config.yaml
num_hidden_layers: 12
n_experts: 48
lr_router: 0.00108
vocab_size: 2048
tie_word_embeddings: true
beta1: 0.95
batch_tokens: 65536
train_tokens: 229500000
max_steps: 3502
dataset: "wikipedia_en"
Below are experts of layer 4 (counted from 0) of a mixture-of-experts language model. Rows are named router (the router's row for the expert), up (a neuron's input weights, with its number), down (a neuron's output weights, with its number) and show model dimensions 240-319. Each number is 128 + 24 x the weight over its row's rms, rounded and kept within 0 to 255.
Before each expert's rows: a language model's description of what the expert responds to; "comes before" lists some tokens at least twice as common just after its tokens as in all text. This comes from a sample of Wikipedia text that the model never trained on. Tokens count by the router's weight.

# expert 14
It responds to: Closing suffixes such as plural s, -ation, -ity, -ology, plus closing parentheses, quotes and == heading markers (representation, statistics, History==).
comes before: "\n", ".", " of", ",", " and", " in"
router [118 166  83 103 124 146 165 118 108 120 108 124 141  98 107  88 135  84 142 110 136 133  93 128 128 124 111 133 123 139  94 121 134  79 107 121 103 110 138 160 137 128 111  91 127  67 110 113 120 122 132  82 115 141 161 129 159 138 167 165 132 106 149 113 136 151 115 127 153 149 131 150 138 117  97 148 133 145  74 112]
up1 [133 126 107 149 163  88 130 125 126 144 101 156 129 144 157 153 119 155 127 115  72 125 109 113 109 140 108 173 133 121  98 126 155 127 100 109  87  74 148 143 125 117 122 125  98  72 141 168 112 141 117 163 117 151 149  74 146 112 161 127 145 136 139 104 130 142 137 158 151 185 128  97 140 103  73 134 117 131 138 124]
down1 [125 132 119 127 104 132 137 143 167 139 133 162 127 138 123 196 141  95  97 100 159 158  92 166 146  92 134 119 125  90  95 162 150 148 122 126 156 163 157 154  94 148 118 139 164 120 174 142 101 101 139 105 165 183 127 132  92 132 148 116 150 137 110 126  97 126 117 160 156 194 114 169 173 157 127 102  99 117 153 101]
up2 [ 98 131 126 127 125 167 141 167 114 160 124 155 114 109 165 126 172 104 172 133 145 136 132 180 127 100 158 148 154  88 109 162  91  79 142 140 154 134 119 139 123 122 159 116 129 158 136 126 111 120  90 102 127 124 109 137 189 150 116 126 126  92 137 161 147 113 139 144 159 147 123 133 109 123 133 113 133 146 126 154]
down2 [124 143 128  70 183 101 127 187  95 103 139 114 141 159 150 129 101 107  95 161 108 101 138 123 157 123 114 112  97 124  83 111 113 107 100 106 117 104 130  99 133 126 122 142 130 140 135 152 115  96 157 121  99 107 162 107  98 141 118 165 170 174 124  94 153 154  86 101 147 158 114  96 142 156  97 134 142 136 155 153]
up3 [104 103 176 123 118  95 132 126 144 106 121 143 128  80 136 136 202 104 106 161 119  97 132 117 114 126  74 106 162 144 148 126 116 145 129 120 156  97 138  96 112 158 131 119 111 173 131 190 132 121 124  90 159 121 154 148 144 137 148 126 142 138 137 137 130 121 135 133 100 123 121 125 126 117 149 120 140 144 109  82]
down3 [118 139 136 131 133 146 136 112 123 143  95 140 118 165  92 120 177 158 103 114 137 127 155 131 160 124 117 127  87 115 159 154 121 122 129 105 127 139 118 120 142 142 153 159 105 126  45 135 143 154 109 148 127 118 146 110 125 106 145 139 141 170 121 158 100 131 144 109 137 146 138 143  83 153 120 152 181 141 115 155]
up4 [160 198 138 169 133 136 124 160 115 109 125 146 114 115 135  96 137 144 149 127 147 119 102 156 108 140 135 140 104 136 128  81  99 155 103 143 117  95 170 127 114  77 211 150  87 109 137 129 128 160  88 105  94 170 120  80 146 116 105 111 129 121 135 119 118 108  92 128 117  87 130 152 147 124 114  84 132 162 146 144]
down4 [145 122 120 100 136 107 160 104 121 142 107 146 148 121 119  97  86 110 132 124 120 155 116 162 146  83 127 160 115 101 119 137 189 159 186 133 134 130 127 121 121 100 156 141  87 153 150 164 171 171 153 111 180 101 119 127  97 175 129 104 158 105 116 147 123  86 134  71 112 175 118  83 136 160 145 152 131 140 136 152]
up5 [123 113 122 149  92 154 133  74 123  98 126 119 183 145 144 120 154  71 108  70 151 131  76 130 112 119 119 142 159 130 117 152 150 141 155 136 108 169 125 156 149 138 135 152 162  85 141 127 134 142 154 142 118  98 158 115 114 124 146 164 157 107 108 132 161 154 129 134  85 138 120 121  89 144 107  65 108  88 141 148]
down5 [132 109 134 112 153 104  99  76 140 131 169 142 117 117  91 120 162  85 135 120  87 103 108 159 134 144 156 128 128 133 154 155 115 165  66 148 107 145 130 140 112  89 120 106 145  87 135 133 108 102 170 142 147 147 117 162 160 156 197 139 136 121  90 125 182  93 164 115  90 138 127  64 130 156 113  93  79 107 201 152]
up6 [135 135 124  96 114  92  88 151 132 139  88 137 141 150 120 122 120 126 126 167 102 140 123 162 126 125 150 149  89 118 122  87 132 151 124 149 102 121  94 108 134 122 129 129 129 147 124 136  77 112 114 113 173 111  85 109 153 122 106 124 152 111  92 151 163 122 157 116 143  94 130 161 110 128 108 104 121  94 170 123]
down6 [155  99 138 109  96  92 125 150 129  97 112 134 113 114 109 133 168 133 127 145 135 151 114 146 102 114 118 175 104 126 130 107 148  85  98 116 124 154 116 164 148 127 125 156 106 123 122 116 136 120  97  90  76 115 130 132 153 119 101 146 102 131 124 160 153  79 166 154 162 122  91 121 106 138 124  95 130 129 135 104]
up7 [125 111 168 142  83 107 146 176 120 130 123 136 134 179 127 157  80 128 140 142  99 108 130 129 131 141 105 128 116 137 130 129  99 153 108 125 155  90  80 126 105 153 107 126 150 164 135 123 109 138 114  81 165  98 148 128  87 112 130  83 111 155 168  99 131 143  81 108 149  89 131 129 141 184 109 168  88 134 118 135]
down7 [ 94 145 100 142 129 109 130 134 103  72 148 128 129  94 168 100 113 119  76 138 133  97 123 138  95 146 152 144 106 138 107 118 112 105  98 107 184 112 118 158 160 175 206 139 124 112 126  85  79 143 151 146  88 123 187 122 118 116 110 120 147 115 115 163 173 127 177 125 124 155 134  86 114 124 143 154 152 120 105 117]
up8 [134 152 134 152 140 133 139 108 135 129 130 123  89  95 148  97 126 114 120 128 124 126 118 102 143 143  96 116 122 151  91 144 120 121 155 107  83 141 124 162 113 103 148 126 130 123 139 148 154 104 100 104  89 126  92 116 162 129 156 103 132 122 148  68 139 132 110 130 170  93 130 146 121 159 134 134 157 138 119 161]
down8 [ 66 120  95 137 119 140 131 102 126 124 125 119 105 115  83  97 125 129 112 140 123 107 138 135 121 156 143 143 132 139 155 112 141 106 142 109 121 135 130 108 123 147 113 161 125  92 149 172 106 133 126  95 116 154 141 133 122 134 129 131 159 128 117 137 135 176 141 132 143 135 124 160 171 168 130 125 139 157 102 125]
up9 [ 72 128 151 123 130 120 147 147 123  93 146 139 107  90 125 106  99  98 111 117  93 113 130 129 138 121 153 149 136 147  93 152 137  97  98 129  80 151 150  42 117 157 124 111  74 119 133 152 173 154 102 138 136 117 156 142 121 139 101 110 128 129 120 174 123 171 158 136 120 162 131 186  87 128 160 130 124 139 116  94]
down9 [171 147 122 129  72 127  78 111  97 149 132 141 131 117 132 154 121 143 149 138  86 125 141 119 155 137 106 110 129 116 138  95 136 113 137 206 129 107 140 148 137  82 150 119 134 135 118  78 135 133 109 128 139 116 119 146 156  90 121 155 138  99  85 101 144 136 103 152 117 135 159 109  74 114 126 118  71 161  80 113]
up10 [148 124 163  83 152 112 145 150 124 141 160 131  83  98 128 140 141 150  90 149  78 123 131 120 140  62 154 150 138 108 158 156 126 108 162 113 157  92 113 123 161 108 110 110  86 171 122 103 124  92 133 115 101 106 101 142 104 132 129 107 144 139 102 140 120 152 162 130 172  64 128 149 152 171 124 181 122 125 176 142]
down10 [124 100 118 168 117 146 142 108 127 136 147  97 171 131  94 135 131 124 174 110 118 127 108 147 145 148 126 124 132 128 123 133 104 110 142  80 103 171 126 169 104 136  93 153 137  95  58  85 137 138 133 132  93 140 134 173 134 116  96 150 148 124 102 145  93 133 126 122  82 115 115  93 106 113 159 128 130 140 169 117]
up11 [111 100 117 157 113 108 142 123 120 145 143 116 144 186  99 147 116 141 134 131 139 144  85 153 158 128 146 102 139 133  92 134 118 167 119 101 147 145 135 134 178  70 123 156 115 117 136 124 122 116  82 140  79 110  88 112 161 175 129 100 127 101 136 139 152 144 141 154 114 113 130 157 127 146  83 120 128 111  86 135]
down11 [148 133 154 136 132 148 126  81 117 140  99 108 142 127 120 126 150 121 158 149  84 102 144 144 122 102 122 156 147 167 126 101  88 124 112 121 129 104 110 121 124 137 151 121 100 117 139  90  99 119 123 130 156 125  95 109 127 164 126 118 139 112 165 128  97 126 139  81 132 130 132 127 140 123 105 132 123 135 136 100]
up12 [117 155 109 101 155 119 125 102 130  96 176 131  72 146 109 159 141  88 121  77 126 106 110 114 123 137 106 149 187 127 133  87 128 162 115 124 169 134 119 114  97  82 113 119 124 154 121  75 148 126 103 112 131 194  84  97 161 152 138  99  84 172 155 141  84 132 105  88 125 138 131  66 137 128 117 137 140 101 112 127]
down12 [111 124 147 118 138 150 122 117 152 161 120 136 142 150 121  88 128  77 183 121 114 109 140 143 141 141 117 112 154 193 143 126 145 114 139 115 146 157 105 151 158 136  75 158 148 126 173 123  97 140 136 127 112  83 101 111  99 130 155  94 104 140 144 140 158 101 153 170 131  55 145 111 151 122  96 168 116  97 128 113]
up13 [146 152 110 122 128 147  96 122 129 118 112 139 109 129 101 174 117 102 134 119 123 125 117 130 171 140 175  99 112 137 149 131 124 115 116 150 134 134 147 108 129 108 146 110 138 104 125 130 141 171 117 156 149 121 140 112 117 120 124 179 141 128  79  82  98 110 126 115 124 136 129 137 116 129 104  89 109 109  93 107]
down13 [140 133 121 152 131 140 133 128 152 138 148 138 125 112 105  48  79 118  69  82 103 111 103 124 146  85 128 144 115 121 118 168 160 129 133 139 128 118 106 133 112 171 117 168 151 146 113 111 171 154 162 122 126 122 152 126  91 100  87 134 160 106 135 148  97 116 148 110  92 130 130 159 128 137 140 132 113 133  98 137]

# expert 10
It responds to: Final pieces ending nouns and adjectives like -y, -ty, -ary (strategy, theory, contemporary), plus words such as film, book, first, two.
comes before: " of", ",", ".", " and", " in", " was"
router [122 104 164 120  77 118 145 148 123 142  99 134  98 126 118  76 153  99 142 115 131 121  97 119 106 140 121 132 123 126  89 131 119 121 135 140 110 109 170 137 115 115 103  98 110  97 125 136 122 147 119 113  70  95 136 133 132 154 191 111 125 102 120 101 154 142 102 109 149 145 131 181 121 105 119 161 190  96 132 127]
up1 [146 139 142 104  73 149 112 166 122 169 133 126 144 120 105 145 127 137 147  68 104 120 130 101  66 126 119 129 105 146  97 155 141 160 136 151 158  99 116 180 136 147  90 152 122 110 134 133 134 141 150 139 119 145 105 131 145 107 127 149 113  99 134 153 152 171 129 107 111 184 127 128 134 106 117  90 147 158 153 133]
down1 [105 126 124 126 131 144 149 128 145 191 136 154 147 103 170 150 142 152 110 116 124 121 127 164 117 153  99 113 164 104 136 131 103 118 155 158 133  61 150 111 130 136 108  79 138 118 111 115 105 144 113 130 164 120 116 135 143 133  75 147 103 152 111 144  98 169 100 140 119 114 135  80  97 112 149 109 109  78 159 100]
up2 [ 86 143 105 102 151 148 103 125 124 134 175 186 175 133 111 121 131 134 131 135  94 124 121 139 105 117 182 103 106 108 102 114 134  85 132 133 139 131  91 106 153 132 114 118 178 120 127 141 159 129  82  83  92 123 152 187 120 123  78 117 146  85  98 127 127 150 137 160 138  79 133 144 106 153 111  88  96 118 178 132]
down2 [157 146 125 122 100 106 154 141 136 166  86 125 173 117  96 152 152 158 163 122 123 113 109 107 107 105 124 119 161 130 148 130 151 122 105  86 144 157 116 100 101 123  98 145 141 151 154 152  73 136  86 138 117  93 120 100 151 142 122  62 131 145 114 157 116 132  83 100 158 127 139 135 131 157 149 147  90 136 155 118]
up3 [170 175 165 128 158 123  97 126 116 101  93  92  64 127 118 153  96 161 127 121  98 141 106 139 106  92 142 135 102  97 166 147 128  83 119 111 114 125 103 154 130 146 110 112 149 108 105 130  91  90 146 122  86 145 196 119 119 165 136 140 164 129 113 120 131 160 117 156 105 158 132 153 131 145  87 115 147 135 130  98]
down3 [ 85 117 105 142 120 107 109 135  99 163 119 116  99 156 153 103  90 102 116 129 118 131 112 153 130 125  91 122 105 105 121 136 112 120 155 134 159 114 127 126 118 137 109 146 141 160 137 112 146 130 107 114  80 120 126  95 147  96  55 113 185 101 112  90 126 122 112 136 130 158 131 161 122 150 181 103 152 138 161 124]
up4 [129 133 136 123 152 104 131 131 130 166 154 171  99 112 123 144 109 117 121  99 101 128 151 147 146 141 137 129 120 101 129 110 150 125 126 115 169 117 163 173 141 163 117 136 112 126 146 108 155 152 110  58 124 132 116 125 104 122 102 109 115 138 125 120 155 144 145 144 112 152 128  96 154 130 165 100 102 146 103 152]
down4 [152 140 166  89 118 113  92 134 155 146 146 159 169 140 107 124 131 112 150 140 123 114 121 137 109  96 133 140 139 130 124 148 204  90 147 109 107 117 131 121 126 124 118 145 122 146 106 105 171 125 116 119 129 131 125 166 127 172 119 147 122  91 115  98 128 122 122 142 127 100 120 179 142  96 161 103 120 108 121 128]
up5 [137 137 180 113 133 114 143 158 136 124 105 135 157 138 124 112 161 152 131  59 119  98 141  92 155 100  99 105  87 116 138 118 127 143 142 123 187 147 146 162 158 117 119 121 103 181 143  65 107 121 134  83 114 142 160 147  79  97 148 131  96 146 155 121 110 187 146 110 116 113 125 108 160 127 118 153 154  99 115 138]
down5 [132 106 135 124 127 158 136 121 131 121 111  86 143 115 103 136 126  95 103 130 143 151 158 133 110 106 108 141 162 117 147 120 114 109 159  92  86 117  75 117 138 140 161 153 123 143 107 146 194 106 121 121 135 120 144 126 124 117 140 118 148 121 138 147  96  93 137  72 116 111 135 106 114 127 126 182 145 174 108 112]
up6 [145  83 165 145 133 145 121 111 124 139 137 143 157 112 195 100 113 132 139 107 111 134  97 120 138 146 117 180 119  97  99 145 131  96 133 133  64 135 124 156 121 120 106 170 116  60 163 145 155 104 134 178 102 118 142  72 108 132 134 136 127 125 103 109 117 115 165 162 137 119 133 158 139 130 157 129 132 147 113 113]
down6 [139 142 102 152 115 132 121  85 153  91 123 163 132 114 145 129 175 143  90 135 133 165 110 149 131 141 121 153  98 145 160 155 149  88 134 142 164 133  84 140  99 176 105 123  95  98 111 161 138 124 107 151 137 153 166  85 121 143 104 142  96 147 157 155 176 131 181 157 110 118 157  96 109 109 133 139 130 156 106 132]
up7 [122 143 140 141  99 120 108 159 123 146 152 117 148 139  76 120 131 119 108 169 102 121 134 116 129 158 109 152 104 169 180 142 121  96 122 121  92 139 128 131  95  90 170 111 106 131 122 107 125  99  25 105 158 143 141  88 123 130 117 107 120 101 110  91 127 139 161 108 127  96 138 133  71 144 129 137 100 139 158 150]
down7 [ 76 129 116 130 172 146 141 181 131 103 132 121 134 122 174 118 109 132 155 128 144 147 160 145 132 106 124  96 127  87 152 119  91 147 131 130  89 148 150 149 101 130 113 110  72 122 140 125 150 122 154 127  68 106  90 106 145  90 137 126 113 137 147 105 110  88 112 164 165 144 139 158 153 132 146 144 108  90 162 139]
up8 [144 136 115 148  93 137 106  68 133 119 124 149 116 117 149 124  98 125  92 127 170 116 140 115 133 162 140 127 120  57 149 106 110 155  84 150 105 106 113 109 172 113 146 136 126 159 121 148 162 104 127 132 124 100 158 114 121 141  75 116 118 144 132 132 155 139 136 131  73 113 130  91 149 144 170  89 175 103 132 150]
down8 [137 110 132  86 139 177 122 113 126 126 132 184 110 151 131 109 141 129 148 123 169 121 164 156 103 121  90 138 101  98 153 156 106 127 111 163  98 128 138 146  98 144 145 128  94 119  85 102  76 134 114 104 127 123 129 156 148 124 140 136 149 122 129 130 166 113 126 139 111 125 117 116 116 133 134 174 113  95 132 139]
up9 [131 139 109 135 126 136 142 174 110 141 153 128 107  98 125 164 122 137 151  75 132 133 111 115  77 130 148 131 121 109 134 112 135 111 133 136 166 162 109 145  87  86 130 142 108 116 138 148 134 154 169 130 132 116 107 150 107 115 153 107 108 117 146 107 144 161 113 132 121  93 133 114 151 138 107  93 140 121 103  99]
down9 [106 101 104 134 189 127 107 100 157 152  92 117 148  97 132 159 150 155 124 145 117 143  97 131 136 129 159 142 171 130 151 133  97 134  97 109 107 125 153 124 128 100 114  61 148 134 122 139 135 132 119  80 166  87 126 121 127 141 114 131 115 120 164 106 126 169 117 103 165 101 150 121 115 176 106 166 126 128 178 120]
up10 [175 114 139  92  86 122 146 127 128 116 144 149 123 122 114  93  96 149 135 150 109  96 112 151 144 126 101 140 146 133 116 103 140 169 127 141  88  87 152 131 119 145 135 126  69 114 119 133 125 101 123 105 155 120 128  97 144 146  85 126 118 117  98 120 155 121 118 156 112 124 130 117 137 128 156 119 130  90 111 130]
down10 [121 121 113 131  97 100  89 105 127 149 158 135  87 104 144 123 148 158 116 153 143  80  99 135  93  96 148 139  90 129 158 146  95 131 113 147 170 131 169 101 145 141 158 141 130 177 147 137 128 181 110 133  94 147 120 105 132 130 141 136 143 119 109 137 137 127 106 137 155 137 153 140 126 116 109  63 103 164 114 138]
up11 [126  93 130 143  85 134 128 155 122 165 122  95  78 172 171 133 171 128 128 115 118  88 162 113 129 137  91 117 112 120 149 113 105 200  76 135 181  92 115 122 109 117 123 142 139 106 122 114 140 144 111 146 138 148 126 104 131  99 159 104 135  82  79 133 145 142 130 124 135 130 124  94 100 102 139 138 136 145 125 133]
down11 [128  99 135 136 150 106 147 124 131 115 167 138  82 124 130 154  61 118 119 136 199 132 151  98 120 141 114 139 116 127 100 154  94 143 122  88 137 155 119 120 122 104 123 122 120 162 120 149 122 178 145 109 184 119 138  75 131  82 103 132 143 143 140 116 111 138 116 137 116  89 146 133 155 133 113 103 114 104 171 155]
up12 [ 99 107 123  92 139 114 134 104 121 108 116 152 125 117 134 140 130 132 139 165 187 144 138 133 112 109  96 109 149 156  94 105 148 130 136 125  88 113 115  91 166 132 106 151  96  93 118 152 181 129 134 124 150  86 102 129 111  91 121 132 140 143 150 169 130 131 113 126 159 114 123 117  50 161 177 157  74 123 112 111]
down12 [141 147 132 122 130 151 140 149 121  98 155 149 103 193 118 137 102 125 113 136 126 107 125 174 154 131 118 158 128 147 123 123 156 141 124  89 117 109 135 157 133 116 131 124 142  99 133 163 157 110 127 124 167 117 139 174 111 142 155 151 111  99 126 140 107 118 115 142  78 143 139 104 164 122 101 126 100 117 127 119]
up13 [103 130 115 135 153 101 136 151 137 115 112 137 148 109 163 143 110  46 109  74 123 138 103 145  92 145 142 116  94 136 101 177 153 138 166 131  88 157 193 127 124 126 121 111 141 141 123 136 100 121 134 141 145 144 147 169 142 149 136 113 114 153 118  91 120 154 160 111 192  92 125  98 120 139 143 127 132 155 162 124]
down13 [127 144 152 132 131 147 138 132 136 150 131 114  86 141 115 152  95 118 136 116  89 111 122 105 135 158 128 107 184 155 162 148 129 117  65 119 153 163  91 134 138 126  79 118 154 131 150  79 125 116 127 125 136 131  97 155 152 148 124 151 142  89 144 101 168 117 151 121 146 129 112 132 130 107 140 147  70  83  92 144]

# expert 4
It responds to: Final pieces of place names, nationalities and league words before a comma or pipe, such as Toron-to, Roman-ian, lea-gue, California.
comes before: ",", " |", " (", " and", "'", "ia"
router [110 129 130  95 112 109 176 135 120 120 104 129 129  66 117 104  98  92 121  92 132 136  58 130  98 126  85 159 119 125  93 133 132 104 142 124  97  90 144 160 166 139 100 136 143 116 138 125 151 156 115 109 115 147 139 105 142 140 165 154  96  87 147 136 145 193 151 133 149 115 123 150 121 122 124 138 164 112 132 182]
up1 [103 116 133 124 123 146 144 116 126 112  79 114 184 152 127  85  92 128 125 121 119 102 109 152 109 128 154 146 106 157 107 101 136 153 113 130 126 150 137 111 110  85  97 102 169 107 121 118  76 121 138  91  98 113  99 109 116 150 116  94 120 103 168 142 136 133  98 159 116 122 129  96 103 159 157 132 152 128 125 119]
down1 [146 126  57 147 140 164 134 104 107 127 152 137 143 135 102 139 191 160  71 149 155  96 120 116 119  97 143 131 109  95 116 111 165 111 138 132 126 160 112 118 125 172 134  99 144 112 128 115 118 108 133 102  68 130 128 139 148 105 133  81 131  93 124 129 125 121 136 113  99 131 101 144 112  80 128  99 138 109 123 133]
up2 [154 127 170 149 105 142 139 146 134 124 120 107 158 125  87 184 131 129 161 138 106 152  92 110 102 114 127 121 141 129 138 160 150 148 130 139 100 126 191 119 169 201 103 128 127 146 132 131 100 127 104 134 118  98 128 121 143 176 141 138 133 100 113  97  96 103 128 121 108 201 134 171 150 111 137 123 174 116 137 116]
down2 [155 142 120 156 122 113 103 143 107 128 156 136 112 122 134 152 153 129  84 165 109  64 157 137 151 146 117  65 162 121 176 132 129 116 119 127 141 147 187 103 160 105 145 121 124 125  93 139 123 100  98 123  82 103 165  90 132 100 132 146 150 108 135 123 111 115 124 148 142 110 141 111  91 106 127  81 149 149 101 143]
up3 [134 140  68  90 125 103 159 145 139 121 126 131 126 118 173 161  92 117 112 164 158 111 134 136  87 134 153 145 151 144  88 145 123 148 104 135 141  75 177 117 152 127 146 164 103 110 137  70  60  97 129 145 139 158 137 113 152 165  96 102 114 114 141 105 123  93 107 131 127 167 118 128 159 130 136 136 109 119 123 125]
down3 [129 148 146 143 126 142 113 157 103  96 107 129 103 174 109 110 123 110 112 120 139 152 116 184 147  88  83  81 145 139 103 142 133 126  88 168 121 147  81  76 162 120 175 138 111 107 146 143 128 162  94 180 123 104 151 123 136 100 120 147 114 114 138 113 162 105 116 141  96 149 118 125 121 120 161  97 132 156  90 149]
up4 [114 141 157  95 154 108 122 158 117 147 135 162 112 126 102 144 106  77 132 156 171 132 115 119 101 115 116 154 116 142 130 118 114 131 137 110 154 131 155 147 139 134 117 137 129 115 142 110 122 124 151 135  93 138  95 140 143 120 161 103 114  74 116 107 121  92  93  96  87 109 131 119 106 128 192 141 129 101 106 108]
down4 [143 140 139 109 123 127 107 124 151 147 127  97 142 161 150 135 150 122 162 182 133 126 152 148 122 148 160 169  90 101 153 149 115 133 119 119 145 129 103 147 105 144 139 103 125 172 128 171 121 139 122  88 116  85 175 179 136 136 161 129 119 143 154 100 143 121 151 139  90 153 113 131 112  94 107 143  91 161 155 115]
up5 [161  81 127  95 137 145 126 128 139 142 145 126 135  95 148 145 155 106 122 106 131 137 105 146  99  97 140 157 105 117 108 123 133 131 139 147 114 134 141  94 113 125 120 115 109  87 138 103 171 151 116 111 137 142 100  96 131 115 158 120 158  89 126 109 156 106 115 142 139 124 133 136 147 119 125 107 144 114  92 146]
down5 [178 139 135 116 126 152  81 194 153 152 114 144 122 198 148 170  80 140 134 148 139 143 150 111 104 150 105 122 107 166 147 132 138 149 120 107 125 141 133 162 120 123 176 110 146  80 127 144 106 139 130 112 104 144 121 137 150  95 108 110  63 137 115  98 117  72 113 109 149  88 100 113 116 111 128 148 122 196 122 101]
up6 [100 150 133 102 145 131 139 132 128 138 126 141 126 132 111 162 184 148 144 131 122 174 135 117 162 123 124  93 129 158 123 152 138 139 111 125 168 120 143 138 158 130 102 109  97 119 140 139 112 150 146 145 164 125 162 156 163 118 121 143  96 121  87 146 134 158  96 116 112 131 125 128 151 157 132 108 149 113 108 122]
down6 [156 145 131 120 148 145 115 123 119 125 119 168 126 119 100 141 141 148 115 154 175 135 136 126 139 131 138 108 124 147 159  81 102 122 137 132 125 150 146 136 178 190 119 136  64 130 107 149 121 165 139 104 124 145 115 119 129 107 115 124 129  97 139 130 127 144 111 129 130  96 107 112 107 149 103 162 148 130  81 146]
up7 [ 96 152 137 154 119 146 188 110 117 143 123 121 113 125 136 112 127 108 134  61 110 149 152 124  97 132  92 143 128 123 134 129 125 133 125 145 161 110 151 111 107 125  98 137 166 113 133 110 135 170 120 106 126 142 141 119 170 117 100 128 147 151 136 109 141 159  97 116 134 123 124 169 105 127 115 149 126 143 147  87]
down7 [104 138 163 162 122 123 115 109 113 118 120  94 168 132 121  99 115  94 121 141 134 128 149 166 147 107 143 107 109 177 118 148 120 110 100 150 119 105  99  92  97 147 156 121 104 120 143 123 137 117 124 126 140 117 136 124 123 138 131 129 131 177 144 127 126  98 137 124 102 178 143 124  85 132 121 162 105 109 145 148]
up8 [140  87 134 140  89 113 126 114 127 174 142 121 103 114 134 123 149 131 142 136 125  86 153 137 119 131 137 130 160 152 117 119 154 193  84 152 154 136 143 186 123 166  98 124  93 136 126 136 103 132 165 134 150 161 143 157 162  91  74 173 135  94 134 103 147 139 148 127 107 151 130 149 130 141  98 174 131  88 145 116]
down8 [182 163 101 128 127 119 126 124 187 107 127 129 100 157 126 131 120  74 127 104 141 130  90 155 122 174 135 124 163 114 122 162  85 180 146 132 133 153 136 120 112 112 142 107 151 134 101 159 131 151 169 126  98 114 180 166 135 122 110 137 125 101 152 126  70 149 112 127 117 132  95  98 129 141 140 144 129 145 105 135]
up9 [117 152 122 129 139  98 132 137 138 162 109 104 135 152  91 155 153 122 143 140 119 128 128  91 177 130 136 171  91 193 125  80 102 155 180 141 122 112 119 158 158  87 110 136  72 128 138 156 126 126  77 109 109 145 156 119 133 122 108 113 119 126 125 149 104 127 152 115 148 115 133 113 133 169 103 165 111 118 147 127]
down9 [125 114 132 144 113 126 192 158 154 123 126 128  99 126 163 113 138 139 118  98 167 139 126 186 178 142 110 123 145 129 131 158 158 113 150  96  96 112  89 112 139 139 121  84 140 126  91 156 143 123 109 135 124  99 105  82 128 141 101 125 159 139 124 161 158 138  88 153 139 137 145 143 124 109 102 122 131 152 141 117]
up10 [ 93  86 127 170 103  83  96 124 142 116 118 121  88 121 115 144 144  61 117  98 119 169  97 111 154 106 119 139  99 101 132 118  99 100 107 132 133  88 117 161 146 127 122 139 149 124 139 110 142 146 137 116 101 106  95 123 134 159 117 131 101 189 107 166 135 180 148 130 110 143 132 154 155 120  70 148 128 119 174 167]
down10 [131 154  72 108  90 107  96 155 101 139 150  99 113 137 100 129 174 159 109 191 107 142 141 142 136 126 130 132 155 141  87 131  99 141 120 156 101 144 123 153 148 138 146  94 118 102 131 102 181 134 130 152 107 140  83 126 129 109 149 112 123 147 163 113 140 117 150 136 151 168 104 146  80  91 154  81 140 117 156 188]
up11 [105 110 116  81 116 156 162 163 123 135 126 131 118 127 184  89 107 181 133 119 113 136 148  99 120 150 151 152 131  92 122  96 116 100 130 123 131  88 135 180  95 161  97 129 152 120 126 107 150  92 144  93 137 130  80 123 174 114 179 130 118  99  89 139 144 149  99 151 154 134 121 117 120 137 144 178 135 159  99 142]
down11 [128 110 129 160 130 102 106 150 144 153 108 113 160 114  96 145  99 131 101 121 148 126 120 128 101 149 150 133 107 143 142 179  93  95 164 145 136 150 121 105 130 142 108 156 131 120 152 111  91 115 141 124 187 146 174  87 101  97 113 128 118 135 148 125 128 151 127 131 169 109 134 142  98 153 143 134 151 106 132 110]
up12 [ 89 159 109 136 100 158 119 106 121 102 144 165 153 170 137 113 124 131 126 105 151 131 120 128  95 150 124  77 138 118 120 155 138 146 141 124 120 131 130 102 165 119 148 139 116  93 127 122  83 158 135 179 109 115 143 109 153 113 134 109 141 122 146 126 134 112 129 122 153 170 125 141 128 154 146 103 109 102 132 143]
down12 [168  94 122 143 113 160 121 127 116 110 119  95 109 175 138 130 120 184 115 122 102 172 130 110 141 143 138 170 118 103 125 134 160 154  97  97 120  70  92 104 160 115 143 125 143 181 109 163 139 152 128 157 146 122 133  92 141  89 105 142 137 145 125 115 102 103  94 131  85 121 171 120  81 109 100 127 175 119 125 102]
up13 [ 95 151 138 111  96 158 169 129 137 119 158  92 166  83 126 124 132 109 127  77 151 125 111 147 115 155  70 136 126 164 130 111 102 129 122 145 140 133 185 134 152 139 133 121 123 101 112 122 130 148  85 118 151 164 130 124 129  97  71 126 123 111 121 169 133 122 109 144 146 155 124 124 141 149 144 117 178 142 115 147]
down13 [149 126 154 156 157 128 159  95 115 150 103 118 115 100 129 132 148 152 163 210 100 135  68 117 119 105 133 101 159 148 141 138 127 123 127 126 145  85  65  75 118 155 161 117 138 158 156  97 128 145 121 192 126 159 157 104 139 113 115 132 131 176 158 121 154 120 128 118 157 147  94 117 174 102 131 107  95 100 124 118]